{
  "router_score": "softmax",
  "normalize_top_k": false,
  "balance_loss": 0.00565,
  "init_std_router": 0.0368,
  "lr_router": 0.000645,
  "norm_eps": 1e-06,
  "beta2": 0.95
}
Below are experts of layer 8 (counted from 0) of a mixture-of-experts language model. Rows are named router (the router's row for the expert), down (a neuron's output weights, with its number) and show model dimensions 48-95. Each number is 200 + 20 x the weight over its row's rms, rounded and kept within 0 to 999.
Before each expert's rows: "comes before" lists some tokens at least twice as common just after its tokens as in all text. This comes from a sample of Wikipedia text that the model never trained on. Tokens count by the router's weight.

# expert 11
comes before: " of", " was", " is", " to", ",", " that"
router,188,208,221,197,171,192,212,177,235,183,177,197,178,235,216,160,226,207,196,185,214,208,201,227,189,209,188,220,210,166,196,199,178,196,159,187,203,231,214,203,186,182,211,196,191,167,207,220
down0,202,213,264,240,201,205,213,189,223,237,196,180,178,191,216,222,166,191,171,207,181,244,179,172,192,183,215,198,188,199,202,222,192,215,188,203,217,191,233,218,183,212,204,225,203,206,160,245
down1,229,218,211,177,173,204,194,173,218,174,221,209,207,203,202,159,219,165,202,180,201,185,226,198,191,182,153,211,181,213,232,232,180,225,198,212,221,205,200,184,219,193,199,164,188,202,167,200
down2,220,206,215,232,172,191,216,193,207,226,205,190,207,184,232,217,152,196,195,198,141,194,200,219,213,182,215,188,172,202,191,180,211,200,165,195,161,207,207,219,179,190,210,195,193,188,201,214
down3,214,203,227,196,220,209,226,207,196,197,223,205,198,198,223,229,227,219,197,187,203,202,227,198,231,214,199,170,191,218,204,208,222,226,216,216,216,228,215,202,192,190,180,170,175,196,229,207
down4,183,196,188,195,151,183,228,177,222,182,242,189,186,181,198,208,200,222,216,179,214,204,244,228,190,189,197,181,199,196,210,232,217,203,237,172,225,190,226,193,167,177,192,240,185,247,195,193
down5,213,195,211,184,211,195,197,204,185,182,172,198,199,208,183,169,208,214,184,189,203,191,173,162,182,218,212,177,202,176,165,177,187,198,219,224,211,208,204,234,243,202,226,228,221,228,218,193
down6,213,184,225,194,192,199,194,239,216,213,227,232,210,189,226,184,161,192,207,176,248,204,237,227,197,208,194,188,219,156,204,179,222,184,215,221,219,194,205,196,232,190,222,176,217,203,188,180
down7,220,190,229,194,202,210,217,198,219,211,210,203,173,213,217,191,213,180,163,163,187,205,193,164,184,203,207,183,188,196,214,197,191,195,188,202,187,210,212,207,254,200,216,183,226,191,213,187
down8,166,189,163,181,206,204,211,194,185,153,195,207,201,184,205,235,252,205,179,197,215,188,207,182,187,212,208,230,223,177,210,190,197,205,177,191,237,217,188,219,184,185,207,209,168,192,205,198
down9,234,207,196,155,238,167,199,225,189,201,227,172,185,211,203,174,170,234,197,225,220,187,231,167,211,219,209,189,190,214,215,197,197,186,226,183,193,195,232,184,138,219,201,199,212,202,165,185
down10,194,196,200,164,229,178,176,208,188,216,241,189,206,164,227,208,195,186,182,206,174,199,186,200,231,171,262,216,183,204,209,192,199,213,153,211,228,197,159,187,191,254,207,221,215,199,239,197
down11,166,216,213,221,190,212,208,174,183,215,171,177,189,196,191,193,150,168,195,212,223,233,234,231,215,210,196,191,203,219,197,203,189,200,214,228,184,186,148,205,220,193,215,207,212,200,192,176
down12,190,213,207,198,205,210,176,201,202,199,225,235,214,210,208,209,191,161,166,169,215,209,204,218,183,171,197,196,203,226,208,203,226,204,204,182,230,209,194,204,217,187,215,220,188,225,185,185
down13,233,198,192,161,210,213,242,202,205,160,183,224,193,193,218,211,191,220,175,218,202,189,195,178,227,188,213,188,188,178,175,184,203,241,184,260,175,170,260,213,208,168,181,177,243,211,203,178
down14,185,174,150,204,209,204,195,199,175,234,187,197,212,153,242,198,192,204,148,198,213,206,161,229,232,228,195,218,249,193,230,203,176,158,186,186,215,184,171,194,244,228,231,224,198,201,202,171
down15,232,199,219,196,189,168,195,176,186,233,163,176,207,180,206,194,190,171,158,202,177,208,181,178,215,213,171,181,208,184,170,202,196,197,187,192,212,209,191,177,228,203,212,210,170,183,180,179
down16,191,210,208,202,242,187,203,195,208,185,216,203,239,175,183,174,207,184,188,217,212,207,213,194,210,181,208,214,207,214,221,164,186,228,148,161,222,188,249,208,186,199,203,190,179,168,210,195
down17,190,185,209,196,164,187,204,186,191,208,232,207,187,212,199,181,204,206,189,215,183,197,171,200,215,218,241,213,183,190,222,208,206,222,222,180,216,213,230,173,224,187,242,194,182,207,238,191
down18,237,183,180,206,193,243,179,267,214,186,170,190,175,172,206,230,225,188,221,186,248,202,193,213,207,210,225,202,197,193,173,213,194,215,226,183,251,200,229,205,195,202,196,197,202,226,240,190
down19,222,219,217,210,172,225,195,224,219,175,202,233,187,161,242,203,192,188,183,180,235,205,184,161,233,174,198,200,194,196,180,198,185,194,195,227,231,205,180,199,236,205,187,209,225,215,199,215
down20,176,158,192,178,256,196,181,228,157,229,230,197,201,196,165,207,193,209,225,189,183,193,173,209,182,192,205,225,163,206,206,210,196,183,191,212,204,194,179,172,187,211,227,199,197,183,177,239
down21,198,168,190,179,184,174,210,149,193,207,219,167,247,231,197,163,215,222,192,197,159,195,170,181,188,219,218,172,192,202,192,184,190,185,218,188,217,216,247,184,187,196,188,176,198,183,199,178
down22,227,231,172,206,204,185,236,212,221,190,166,205,183,244,209,231,234,189,184,226,222,192,211,178,223,182,182,193,232,204,200,190,189,187,197,173,187,188,173,212,168,242,204,184,218,192,196,210
down23,193,203,231,195,219,238,210,213,239,192,183,208,210,205,183,199,210,199,194,196,221,178,245,195,187,184,208,188,200,187,180,201,207,212,225,236,206,170,220,215,229,192,217,194,230,206,199,191
down24,206,203,196,221,171,235,179,195,201,203,237,216,185,163,196,212,218,193,218,205,230,181,205,187,190,185,196,199,179,200,216,203,199,231,203,182,193,223,226,188,196,194,240,171,184,215,205,189
down25,185,224,176,197,208,178,226,190,179,198,194,229,226,210,178,226,236,210,204,190,174,183,226,217,168,221,187,198,203,244,184,229,174,208,198,229,212,215,170,167,196,210,204,204,211,244,195,215
down26,224,176,184,208,167,215,225,205,194,203,186,204,179,207,192,202,214,177,225,185,236,181,183,154,189,228,207,178,191,187,222,221,162,196,192,209,213,200,275,211,192,174,211,219,189,154,239,191
down27,193,204,222,215,189,223,205,187,210,185,210,207,170,186,178,174,214,216,215,190,199,199,241,195,208,179,182,206,189,198,189,165,189,234,208,189,156,227,197,225,191,213,183,195,192,186,219,188
down28,183,225,209,204,235,212,212,204,189,168,201,224,232,220,211,200,200,189,154,157,187,244,219,190,204,201,203,185,170,233,184,202,211,205,182,194,198,199,223,214,190,183,204,198,193,227,182,178
down29,178,215,172,198,207,179,182,201,191,212,190,189,200,212,199,211,216,155,196,204,201,166,215,211,154,188,196,205,191,206,232,218,225,233,209,193,204,185,253,207,231,187,216,206,206,160,213,238
down30,187,179,225,147,187,186,200,190,166,211,212,187,206,158,214,194,212,197,162,174,220,195,192,219,214,189,216,193,204,189,201,223,190,186,201,202,187,234,196,206,210,209,201,207,185,228,222,245
down31,213,183,188,195,197,178,175,198,192,191,207,225,166,231,205,221,187,193,200,214,180,189,213,172,190,198,205,209,158,191,166,190,199,217,200,199,213,226,116,204,189,215,198,209,207,204,218,203
down32,186,202,198,186,190,202,187,225,195,195,203,220,204,209,200,196,168,198,223,194,226,201,184,219,201,208,228,219,220,171,174,191,201,184,188,162,192,213,210,206,205,185,197,210,183,197,186,224
down33,189,179,179,183,208,206,203,185,185,190,191,211,190,241,200,222,180,184,179,166,205,176,206,225,168,201,207,194,209,178,196,207,229,176,192,180,172,209,287,213,190,203,193,195,244,180,184,217
down34,162,188,201,183,215,164,179,193,202,218,212,214,221,180,192,231,199,196,194,181,182,203,241,232,192,216,184,187,197,197,190,161,200,222,176,197,203,242,186,199,164,196,208,232,188,191,211,208
down35,222,222,203,190,203,189,223,188,215,225,211,147,221,217,185,197,225,180,179,224,228,216,226,206,203,211,178,205,192,169,222,200,165,184,194,218,197,187,174,198,198,192,188,199,205,161,218,163
down36,241,202,222,201,199,177,158,179,183,166,188,238,175,165,205,176,181,216,196,213,187,225,173,220,204,200,201,186,211,217,202,221,228,201,230,211,196,206,193,202,229,228,197,175,224,163,200,199
down37,192,222,192,176,204,175,196,250,193,181,193,189,175,202,204,215,165,201,213,225,234,236,198,189,223,207,204,225,241,206,210,238,205,162,211,198,219,194,196,191,220,195,222,217,235,195,199,202
down38,153,166,201,204,222,220,178,170,196,208,219,218,210,192,230,198,164,189,192,177,204,219,231,177,238,173,190,204,217,171,210,203,204,243,211,218,215,220,211,201,200,218,206,214,197,227,191,197
down39,219,215,204,211,228,218,216,166,179,215,203,200,203,203,193,185,212,188,245,220,206,193,256,194,169,192,180,186,189,207,197,206,199,244,154,189,202,204,183,171,186,225,228,205,205,159,191,189
down40,209,231,191,178,189,212,209,221,213,204,188,234,177,203,209,188,221,200,213,171,201,225,181,211,194,185,202,187,279,200,207,195,199,191,206,192,202,186,225,196,184,186,175,177,197,204,194,200
down41,236,195,235,180,187,205,167,234,167,169,161,204,216,161,204,183,223,213,184,207,202,188,199,190,221,204,227,164,230,201,211,156,182,220,199,198,236,231,144,192,195,239,217,219,180,193,209,198
down42,213,205,200,195,192,222,212,172,200,186,172,169,195,187,196,193,170,191,219,177,195,213,206,226,217,179,159,169,196,212,198,183,188,234,176,196,237,167,193,206,193,197,197,190,196,220,184,245
down43,212,193,197,206,184,255,179,225,208,209,172,189,202,199,207,223,138,167,206,172,219,195,169,191,187,183,149,190,204,220,188,208,223,193,200,170,203,218,172,204,192,191,195,235,186,192,223,206
down44,219,206,156,241,183,246,217,186,214,180,181,200,183,206,191,203,231,226,222,208,210,209,222,223,194,211,198,204,198,201,204,181,207,204,193,181,219,228,265,189,194,209,169,186,173,168,208,174
down45,196,200,150,179,188,206,201,209,169,197,182,202,161,188,220,206,219,187,177,205,186,213,209,145,214,193,203,198,203,215,179,190,226,219,165,226,200,222,200,201,205,214,201,168,196,200,225,233
down46,222,210,199,199,204,191,218,191,166,207,187,191,211,198,169,197,187,214,231,187,204,222,191,207,177,200,234,170,217,170,223,190,207,178,190,203,161,183,217,200,215,251,207,223,196,140,193,198
down47,199,138,216,191,235,215,156,212,211,210,198,233,189,214,207,218,172,202,185,211,199,185,203,230,195,204,220,180,220,194,185,173,208,204,190,208,195,226,225,146,215,211,170,182,213,216,178,216
down48,222,167,186,204,187,198,203,191,204,196,186,197,173,141,223,253,183,198,210,208,237,175,217,161,225,210,180,218,226,190,201,183,175,193,196,213,182,219,168,168,235,224,231,173,200,213,188,241
down49,234,194,214,222,208,228,213,180,187,233,184,212,224,196,161,210,222,157,201,175,186,182,192,227,179,183,218,186,206,216,216,232,215,226,215,216,205,209,188,233,224,199,206,211,205,202,200,211
down50,217,195,229,194,185,224,221,222,217,204,190,228,186,181,217,192,204,190,189,161,208,213,181,200,161,171,212,194,226,181,193,212,215,205,181,226,220,165,208,203,228,175,213,208,225,223,216,190
down51,189,199,217,188,200,205,190,185,180,215,229,215,213,224,215,208,165,169,198,207,225,206,177,194,167,179,212,177,225,170,218,184,203,201,233,204,206,188,195,197,162,185,173,177,234,214,185,215
down52,179,209,189,198,220,211,183,204,209,209,191,211,222,237,185,190,179,197,199,157,168,193,183,230,185,213,228,187,186,217,192,197,182,204,231,214,192,191,145,177,238,202,218,188,208,244,232,203
down53,182,222,198,181,198,215,178,199,217,195,165,207,208,188,198,206,171,213,183,206,209,185,220,200,202,197,198,202,229,198,209,205,210,223,214,159,247,200,196,185,195,208,212,196,204,193,220,187
down54,216,157,181,195,198,236,187,192,208,230,209,214,241,220,184,224,187,210,195,218,194,198,220,231,220,240,251,190,192,181,188,184,204,171,200,188,161,206,246,193,180,200,191,191,181,185,201,212
down55,214,189,167,181,227,210,233,185,220,227,182,198,238,204,195,240,203,204,179,222,178,197,171,233,194,189,206,196,226,210,201,177,227,194,196,200,218,190,206,162,177,183,203,178,228,192,198,218
down56,227,207,195,204,189,188,187,228,185,182,240,206,220,186,188,198,172,212,200,216,188,168,184,226,210,245,208,158,199,215,215,196,235,217,218,163,194,196,131,190,221,222,190,191,195,207,158,190
down57,188,194,169,169,181,177,215,177,214,174,225,218,192,237,183,206,224,190,227,239,216,156,194,188,199,193,189,228,215,190,207,177,189,185,198,183,204,214,177,179,184,216,153,203,201,216,184,189
down58,212,155,224,226,196,190,221,208,228,222,176,226,216,151,230,186,197,171,204,203,189,203,195,218,200,188,201,190,227,203,186,233,205,209,190,192,207,179,179,229,201,169,212,184,213,181,162,221
down59,159,213,200,255,189,180,200,198,225,183,206,181,212,203,223,202,207,236,166,187,212,190,176,218,199,191,223,192,198,156,208,214,209,203,224,204,178,209,209,165,173,218,194,226,186,197,197,182
down60,217,202,204,202,227,213,191,222,183,187,207,163,227,187,185,190,181,189,190,197,186,190,192,188,200,214,183,217,190,200,197,211,213,188,223,230,176,187,230,221,200,175,207,200,223,195,183,192
down61,201,184,194,191,216,219,199,193,198,204,244,216,198,204,233,235,205,187,167,198,185,182,177,163,186,187,236,208,183,207,206,215,216,216,231,175,215,202,193,205,209,227,220,192,195,170,234,201
down62,190,178,188,186,170,184,177,207,201,207,191,217,232,233,174,229,226,196,217,187,197,183,174,214,180,197,240,205,189,226,161,192,214,192,175,249,221,194,184,179,181,217,211,189,212,172,219,193
down63,181,210,179,198,186,199,214,181,172,202,204,181,193,263,166,192,180,213,199,202,224,211,217,194,194,217,206,183,203,178,198,176,208,206,164,197,194,214,217,206,175,181,206,209,201,210,230,222
down64,181,179,198,224,193,173,182,174,206,230,170,168,179,199,204,192,198,206,192,198,196,188,213,186,217,212,230,232,222,213,214,216,174,204,181,219,213,196,161,179,180,179,212,228,191,212,224,205
down65,232,211,214,195,213,208,226,216,191,193,189,186,183,228,178,219,164,203,176,171,196,210,236,201,205,228,216,187,203,189,196,196,210,167,206,218,191,184,189,196,200,203,190,214,204,182,204,215
down66,193,190,213,226,209,214,214,180,233,204,213,194,225,179,229,211,189,166,193,220,196,187,218,223,234,220,182,201,232,183,206,186,205,198,142,214,220,198,232,222,210,167,206,209,210,231,212,228
down67,181,239,176,235,208,222,201,177,184,199,192,185,188,170,236,205,207,212,198,210,231,188,218,210,218,221,217,209,199,182,200,255,178,223,187,240,185,184,154,208,197,242,231,223,207,208,211,204
down68,216,166,180,219,224,227,167,193,183,191,193,225,220,185,190,215,163,187,191,247,191,214,163,217,214,187,173,214,189,212,216,208,225,204,190,189,197,190,161,197,220,175,215,194,168,211,205,214
down69,226,205,245,192,167,227,206,215,218,163,214,193,194,180,182,155,179,214,195,196,234,228,195,212,207,229,197,196,184,184,198,222,201,202,230,206,192,188,184,199,197,230,183,228,203,164,221,217
down70,212,219,203,228,178,203,184,195,200,196,191,202,171,229,200,199,202,200,203,196,199,196,228,180,231,205,187,199,184,168,180,224,195,219,217,197,197,213,205,201,182,204,187,181,183,185,226,193
down71,209,203,190,231,191,213,243,224,196,184,199,169,182,198,204,201,256,206,180,207,218,205,187,179,207,170,213,205,210,177,224,200,223,209,190,231,190,200,215,196,219,192,187,172,215,227,185,179
down72,175,201,217,174,211,179,180,199,210,191,212,196,177,213,228,210,219,213,201,205,207,188,197,197,182,211,234,206,213,223,171,195,162,149,221,195,208,176,213,177,209,228,211,230,223,192,194,183
down73,222,186,203,208,232,179,177,207,216,196,187,220,203,205,217,201,193,178,224,210,172,208,174,193,140,193,190,189,173,208,212,197,220,210,183,185,195,188,187,164,142,193,210,205,183,212,178,194
down74,238,171,219,204,185,179,232,183,218,204,188,194,222,209,181,185,173,227,180,150,146,237,173,142,204,187,178,209,194,181,158,187,203,209,218,167,186,207,184,242,177,193,187,198,197,197,137,210
down75,192,196,196,201,176,180,243,230,199,183,209,221,208,159,211,186,181,216,241,206,218,215,220,196,179,217,199,238,204,215,180,221,223,201,190,197,202,192,192,210,204,192,186,219,197,204,180,202
down76,218,175,205,182,210,198,191,180,191,209,187,214,228,195,183,205,176,170,228,187,193,162,205,189,176,192,174,225,206,193,174,211,212,192,171,216,178,229,185,193,190,195,212,164,211,227,188,192
down77,184,174,226,203,192,178,217,196,229,232,196,169,221,210,204,180,214,184,197,187,216,197,163,206,212,190,184,192,193,221,220,221,236,225,156,183,191,210,146,219,216,237,226,212,182,198,146,199
down78,180,231,170,198,181,198,214,259,248,198,189,248,214,172,221,222,177,200,190,185,167,183,184,202,208,215,168,214,239,188,216,200,193,212,201,171,234,143,189,199,201,187,195,216,197,198,203,211
down79,199,179,187,215,181,196,196,187,217,218,206,166,197,227,221,195,203,235,202,207,203,228,195,194,199,185,220,167,194,200,198,192,231,217,249,191,208,250,209,258,214,220,166,208,196,207,194,233
down80,210,181,191,240,182,210,200,179,204,210,235,206,227,197,209,210,209,246,224,203,184,228,200,216,158,200,243,223,166,182,200,170,240,172,184,214,192,198,206,199,214,191,228,190,235,149,173,209
down81,202,208,207,201,179,239,240,188,212,189,193,191,208,179,213,186,180,163,168,193,224,204,213,204,195,243,224,215,194,223,165,202,190,198,220,185,165,176,194,197,191,191,158,183,148,190,179,178
down82,201,216,178,205,199,184,196,171,203,189,248,191,182,214,220,222,210,216,225,225,179,193,147,197,188,214,207,199,196,169,211,168,198,216,223,158,174,170,177,193,170,206,216,200,205,159,196,249
down83,175,172,185,219,186,187,203,201,231,215,165,200,227,210,201,209,252,175,199,220,209,198,181,220,186,228,209,193,174,199,207,214,192,176,171,209,197,238,197,211,199,242,199,249,196,192,181,189
down84,224,194,208,225,199,199,217,195,164,238,203,228,157,195,199,211,225,200,203,188,248,199,183,161,183,209,183,204,190,173,168,191,202,197,194,269,221,210,148,190,226,205,193,208,157,190,168,189
down85,211,195,212,193,165,130,150,210,203,182,203,176,178,234,230,212,203,195,190,217,187,182,200,156,180,191,207,219,205,242,195,219,198,185,204,204,205,171,209,161,200,209,161,217,206,194,227,204
down86,207,214,195,246,205,241,203,176,198,203,177,223,189,174,203,197,214,241,222,235,208,218,193,197,218,189,198,188,192,218,175,203,185,163,198,165,220,168,149,217,177,208,187,219,198,204,168,177
down87,183,193,211,178,196,204,227,197,184,166,179,194,189,208,192,207,242,211,210,186,172,189,203,223,233,144,172,215,205,221,201,192,219,198,186,235,202,178,238,172,220,219,191,210,217,188,208,201
down88,190,209,205,199,168,200,177,196,187,209,259,173,236,241,178,223,179,207,211,187,190,195,201,195,196,208,187,176,170,189,209,173,195,191,180,162,171,203,237,204,200,216,231,203,189,181,221,220
down89,201,221,197,177,198,233,176,195,212,207,173,200,191,244,214,181,181,208,197,205,192,202,187,237,205,189,205,191,195,199,212,165,200,208,189,170,206,188,209,199,190,206,213,167,224,225,173,202
down90,199,181,206,197,195,182,203,205,183,210,185,192,207,175,221,185,192,190,180,189,237,208,195,216,187,230,195,217,213,193,212,190,216,230,187,165,221,231,154,209,184,220,189,173,173,212,180,209
down91,209,186,170,203,237,197,195,192,202,226,191,185,191,147,220,216,209,199,161,210,216,214,187,155,211,219,201,241,247,211,201,216,189,185,198,177,177,198,177,219,230,219,206,218,218,188,209,233
down92,177,206,211,148,169,181,182,189,202,167,213,219,189,174,217,176,176,203,192,204,226,204,226,193,171,198,199,202,228,213,215,207,184,180,226,211,185,208,203,209,242,191,188,208,201,193,195,201
down93,219,191,206,211,188,160,203,154,215,182,199,185,207,228,226,233,203,188,227,175,193,183,193,176,186,172,207,186,207,228,222,209,172,168,206,229,227,214,233,214,191,232,172,152,192,203,184,207
down94,198,205,179,203,197,201,188,205,205,186,160,197,183,181,191,242,195,202,209,222,188,182,189,254,232,205,224,211,205,203,182,169,215,201,171,221,165,199,213,216,164,169,188,214,196,161,186,192
down95,191,206,171,186,195,183,208,231,203,197,187,194,239,160,211,186,173,215,172,176,170,180,175,214,216,187,216,193,197,187,173,196,201,200,178,180,182,207,180,219,208,217,234,204,183,198,216,180
down96,184,172,219,178,202,190,215,186,206,227,204,188,184,203,191,186,200,190,202,212,178,162,204,219,172,207,207,225,180,190,233,198,213,200,175,182,221,203,134,206,174,207,224,178,191,207,208,208
down97,226,204,236,201,216,167,221,171,213,187,188,202,210,196,216,219,225,181,217,178,187,220,193,226,191,189,184,197,186,198,217,194,218,189,182,219,182,217,174,187,164,196,196,217,215,202,219,206
down98,210,208,209,186,205,228,218,210,241,201,212,188,198,212,151,159,193,200,211,188,209,198,174,243,187,201,203,202,193,201,224,200,210,195,195,185,190,209,243,201,215,183,184,218,202,188,234,187
down99,205,201,206,199,229,156,172,174,200,180,193,147,195,236,213,205,204,202,201,227,226,208,199,184,217,221,176,212,226,201,192,198,177,172,216,175,198,226,194,225,220,199,170,210,172,150,203,189
down100,174,238,219,199,159,158,215,178,209,164,187,194,189,182,189,169,179,179,184,206,203,188,180,205,201,233,170,213,231,236,215,211,176,201,144,240,193,204,175,202,200,200,193,194,210,222,198,236
down101,156,199,197,176,241,210,189,213,167,189,182,236,207,193,184,225,168,221,227,209,170,189,195,167,172,245,190,205,178,183,207,183,205,186,228,247,200,150,222,203,205,204,187,215,196,171,207,178
down102,231,229,207,184,234,216,191,224,178,213,189,215,178,194,231,209,224,219,174,204,197,232,205,230,215,187,171,191,197,195,220,218,199,181,204,208,183,222,223,193,196,203,170,209,238,177,163,207
down103,206,196,177,183,220,190,173,163,196,209,192,207,242,228,206,211,222,169,187,219,217,207,170,215,158,208,197,187,171,207,224,188,210,219,224,232,205,193,221,187,208,208,228,189,208,210,206,204
down104,194,200,210,218,185,240,224,165,174,239,187,212,210,216,193,208,203,197,200,176,202,205,204,204,184,169,204,188,150,226,186,263,229,215,159,222,244,226,188,184,204,196,207,228,189,192,204,177
down105,242,195,203,176,214,175,211,190,210,216,225,189,254,207,156,179,197,207,223,197,178,191,159,186,190,211,184,167,188,220,225,170,183,171,199,223,202,230,172,203,172,211,167,222,227,231,200,185
down106,255,192,204,188,212,207,216,226,193,188,167,206,214,195,182,232,175,212,195,190,192,207,187,215,183,181,243,209,195,200,166,209,172,207,209,196,217,206,165,140,216,161,218,199,195,166,231,195
down107,204,215,208,200,223,180,188,199,227,167,183,169,191,167,194,206,184,255,202,231,210,200,230,210,206,190,193,186,194,202,180,160,224,223,192,215,168,195,180,196,208,237,165,219,215,216,187,202
down108,150,180,176,205,200,216,209,182,168,215,178,207,202,191,191,181,190,197,183,206,188,192,227,224,177,189,232,217,189,221,178,219,195,193,158,187,221,181,116,178,179,200,184,210,200,204,193,193
down109,209,186,227,191,196,192,161,207,184,189,221,198,198,226,199,195,195,197,184,189,181,205,172,173,202,204,189,202,179,137,216,192,206,218,245,180,183,191,273,201,190,193,204,146,194,234,212,238
down110,199,206,196,206,191,202,178,215,190,191,190,170,235,161,249,197,212,178,193,210,201,202,210,227,218,214,216,235,215,213,194,197,219,256,192,176,232,186,210,228,206,201,227,173,215,220,178,171
down111,207,208,169,209,214,228,211,199,231,201,193,214,146,178,212,220,194,185,176,230,200,208,208,224,230,222,225,198,234,174,215,213,179,177,200,191,189,203,256,241,208,162,196,221,165,189,191,215
down112,200,183,196,220,231,188,188,177,203,179,209,214,189,239,166,172,180,219,214,214,185,216,228,203,167,153,173,204,169,207,180,231,198,208,174,186,201,173,232,176,178,198,181,216,184,221,193,178
down113,196,202,194,223,234,211,170,191,196,157,203,181,181,189,207,170,175,216,189,208,184,250,213,178,186,186,222,209,194,161,196,205,203,170,164,201,182,212,180,169,188,196,185,195,192,215,184,206
down114,224,186,157,224,188,209,195,180,180,227,207,185,197,188,162,171,205,193,229,200,178,198,173,207,170,229,176,199,203,183,196,194,197,211,169,224,224,203,185,196,177,212,192,206,167,182,190,211
down115,188,217,178,192,220,185,198,217,186,206,183,164,184,186,208,224,211,211,174,228,235,195,180,219,244,208,165,200,177,188,221,200,198,163,167,198,199,197,162,221,140,222,189,184,185,211,194,201
down116,200,217,197,228,209,205,208,173,227,207,208,220,163,189,178,206,252,211,208,164,161,186,232,195,190,197,199,168,191,208,208,184,208,238,207,226,204,224,235,212,139,200,174,205,197,182,206,186
down117,196,166,215,194,171,216,190,215,208,167,190,205,196,161,184,219,171,194,196,195,220,201,206,187,210,186,191,190,210,197,202,229,214,204,195,240,217,207,151,231,205,195,208,184,187,170,199,210
down118,214,235,172,192,197,188,205,200,179,168,199,205,183,188,198,185,170,195,226,180,198,201,193,206,189,212,229,198,208,221,211,221,184,174,179,171,217,194,235,275,219,186,185,198,215,202,206,188
down119,212,193,171,199,217,220,187,237,193,204,175,174,212,170,207,206,199,177,201,219,208,226,189,218,206,162,215,195,232,204,221,175,193,206,185,195,233,218,160,212,180,187,204,200,210,220,197,201
down120,170,203,222,217,155,178,208,206,155,220,180,167,199,199,185,190,224,217,208,245,168,179,218,191,208,203,238,197,170,202,209,209,180,192,195,211,197,200,147,185,176,201,199,186,204,181,227,178
down121,235,240,206,183,211,188,198,227,168,206,177,223,191,213,218,186,204,218,181,169,172,214,237,196,186,183,230,178,177,214,208,233,175,177,202,220,210,213,213,235,205,222,196,185,189,206,198,202
down122,226,188,212,163,235,185,172,210,177,215,216,176,210,213,163,195,204,184,191,208,219,180,180,194,197,194,227,151,195,193,241,224,198,182,196,204,213,202,163,214,212,220,245,220,214,217,180,172
down123,209,188,182,214,188,234,178,189,219,204,198,191,233,190,190,219,199,191,201,194,197,207,175,184,210,208,154,199,211,196,242,201,171,191,217,243,179,230,192,209,247,197,191,218,216,180,192,198
down124,192,226,213,164,171,153,154,222,194,205,237,181,226,228,229,173,175,220,180,224,231,201,154,218,156,214,173,221,185,190,253,189,195,195,215,209,190,221,180,203,194,235,199,196,218,192,200,235
down125,205,211,194,232,160,222,182,174,194,238,194,176,175,204,231,181,210,253,258,215,208,207,168,199,217,221,196,191,197,190,206,195,235,215,197,178,215,205,152,211,174,207,223,204,201,201,237,223
down126,187,193,226,206,203,184,202,232,218,202,206,206,214,217,162,223,204,186,184,191,223,190,183,214,161,187,201,180,179,216,213,189,230,214,250,176,187,214,186,202,217,220,215,217,173,241,170,214
down127,196,211,215,215,239,216,187,205,180,220,220,225,208,226,200,187,191,194,195,226,169,198,176,183,160,214,233,200,201,173,210,206,219,183,230,221,190,242,162,232,187,194,215,181,234,240,162,207
down128,196,175,207,204,170,224,177,181,161,206,224,202,218,195,185,201,186,228,236,186,191,217,222,201,165,212,176,184,190,201,182,223,208,188,169,177,213,224,174,202,139,224,213,157,212,196,163,172
down129,223,231,179,181,207,203,193,200,183,212,205,175,221,251,193,201,182,182,173,231,210,211,183,204,184,219,190,177,188,219,201,214,170,206,183,214,225,219,162,191,187,199,210,189,180,170,204,210
down130,209,176,195,194,208,206,200,221,213,181,185,228,196,211,211,211,202,203,208,227,195,197,233,214,193,196,184,196,187,183,195,201,198,199,192,222,188,185,223,190,211,208,183,185,205,203,213,215
down131,195,202,173,209,205,164,199,189,176,208,186,170,216,220,167,209,228,232,210,213,166,183,200,224,192,234,208,208,196,191,233,208,234,212,180,218,195,206,178,204,214,216,240,187,200,183,240,227
down132,210,217,212,192,216,168,151,150,208,205,191,196,185,217,212,232,212,203,173,241,163,178,230,193,168,198,217,185,178,177,211,192,185,237,208,184,199,211,167,187,156,187,201,150,196,206,193,204
down133,208,203,218,247,162,173,182,199,206,204,221,230,198,209,199,213,250,213,198,202,217,205,209,182,230,213,177,198,169,188,193,230,201,218,235,219,229,192,159,211,233,232,189,172,202,154,229,203
down134,201,176,174,212,183,180,218,200,200,216,204,200,236,219,204,221,147,223,224,206,216,155,180,222,186,224,176,175,209,176,241,189,194,174,181,225,176,210,165,211,201,179,210,191,209,207,199,187
down135,224,250,204,215,235,199,195,164,179,198,180,200,200,226,216,213,252,185,209,204,217,182,175,214,179,197,206,228,189,171,191,201,222,185,223,228,197,189,194,170,212,234,191,195,214,209,205,192
down136,240,200,166,175,193,212,221,201,224,204,211,197,209,195,219,187,197,239,224,170,167,214,174,184,201,163,178,207,183,192,173,193,217,192,227,190,210,214,249,183,182,224,204,189,174,236,207,218
down137,178,207,198,203,195,215,207,213,168,205,243,192,230,186,188,210,215,191,193,161,173,189,228,207,167,194,189,229,182,204,178,197,207,211,204,229,188,208,201,211,204,227,230,199,193,174,214,214
down138,206,200,209,199,186,186,225,156,183,202,168,213,158,213,180,193,197,229,227,235,226,215,202,189,188,217,178,182,212,175,212,188,221,167,203,188,198,229,134,183,170,192,170,192,221,189,161,186
down139,185,184,220,186,199,207,187,202,191,215,218,219,263,208,222,181,228,177,185,183,191,236,219,178,214,206,240,172,205,231,204,217,180,187,180,211,188,229,181,219,200,225,207,191,185,240,194,176
down140,148,208,217,182,189,194,219,199,186,149,183,189,187,212,184,185,217,167,204,186,235,185,204,161,201,190,196,179,169,216,189,198,228,207,246,198,193,205,206,198,187,230,195,192,206,227,194,183